From a checkpoint of a small mixture-of-experts model trained on Wikipedia.
Size: 12 layers, width 384, vocabulary 16384, 45.9M parameters.
Experts: 16 experts in each of 12 layers, 2 picks a token.
Training: a variant of SOAP for the experts, 5040 steps.
Below are experts of layer 7 (counted from 0) of a mixture-of-experts language model. Rows are named router (the router's row for the expert) and show model dimensions 128-191. Each number is 500 + 50 x the weight over its row's rms, rounded and kept within 0 to 999. Numbers have three digits each.
After each expert's rows: "gets" lists some tokens that make up at least twice as much of what it gets as of all text; "mostly gets" lists some tokens that are sent to it at least half of the time. This comes from a sample of Wikipedia text that the model never trained on. Tokens count by the router's weight.

# expert 3
router:493485439517400458518513468471538492456472511506544491494520485574513475578416445480534442583457477582525539605659460456475633466583561571423525462486494514503476529361538540477506495550530557
gets: " |", "|", ".", "\n\n", ".\n\n", " is"
mostly gets: " Coordinates", " MPC", " Genus", " Species", " sq", "°N"

# expert 7
router:517441447423513500530483562493613535507406580538557545541466469459576632524368468475481506517519402584409409570551541469541474453526517478544448536496609432542562519522522431511477527570534410
gets: " the", "'s", " The", " a", " his", " her"
mostly gets: " his", " their", " its", " her", "'s", " the"

# expert 12
router:483537512402497476471526508552483552486511463457442463481555525519554538617491434559507572516522551444542525524469598439510575466534575532431546406422533491486577560399541597529549550596443576
gets: ",", " |", ".", " that", " |\n", " which"
mostly gets: " which", " that", " where", " when", " However", " while"

# expert 13
router:500505508538499496532438505491490459496547558484500503522457503531517590534560406447450534502486486501441543465506473510478489580458503439553496487488607491498414481526543502515468498500512539
gets: " and", ".", " P", " S", " he", " St"
mostly gets: " Charles", " William", " Washington", " while", " Minister", " Richard"

# expert 4
router:456565527488454527436552484526540511519525547522540496356517520493669497557593509489512486472496472338428483609466502503502447546442535518417446552588486469456421503459495568463539461563536657
gets: "6", "7", "1", "5", "8", "3"
mostly gets: "===\n\n", " Apps", " metres", "%)", " Votes", " ===\n\n"

# expert 6
router:529544555509537442449449503550542431511488381556446477456553533583519460545556631483493452392492516534581491416447588450416420535500520474450537431467518498413542518496538530490454576556464582
gets: " the", " a", " or", " \"", "–", " de"
mostly gets: " co", " −", " inter", " al", " Votes", " trans"

# expert 5
router:426480505508517506482511437483428533539539559441520422548478494490417501552613391505421522626540443409505510567469473474498602449445528560431556509494528512579416558481523612545536514532501582
gets: " ", "1", " the", "2", " The", ")"
mostly gets: "'s", " His", " The", " whose", "%)", " Apps"

# expert 10
router:510433533489499399446547507559520470472515478501584460514518429428448490534455537465406554520511503563524557506574514429476523454520620583334496433461506471401545536451543565430533520531523608
gets: " in", " of", " to", " on", " at", " from"
mostly gets: "In", " during", " In", "On", " On", " between"

# expert 14
router:395446530522623416313458453475459459509524463484561426539502562474479492494500513412444560534508425540560497559544492507498428458485489430434481476493486580572468568501489532519578544556519447
gets: "0", " ", "9", " (", "5", "8"
mostly gets: " However", " rep", " ag", " appeared", " Although", " available"

# expert 9
router:473517486441540493428422540421546495591449474579555490469508587482582548568534388504510515470513505449446342518469535470449449548521468432522579483579551433543525520529496489565493566574481562
gets: " in", " of", " to", "\n", " by", " on"
mostly gets: " After", " under", " through", " during", "After", " along"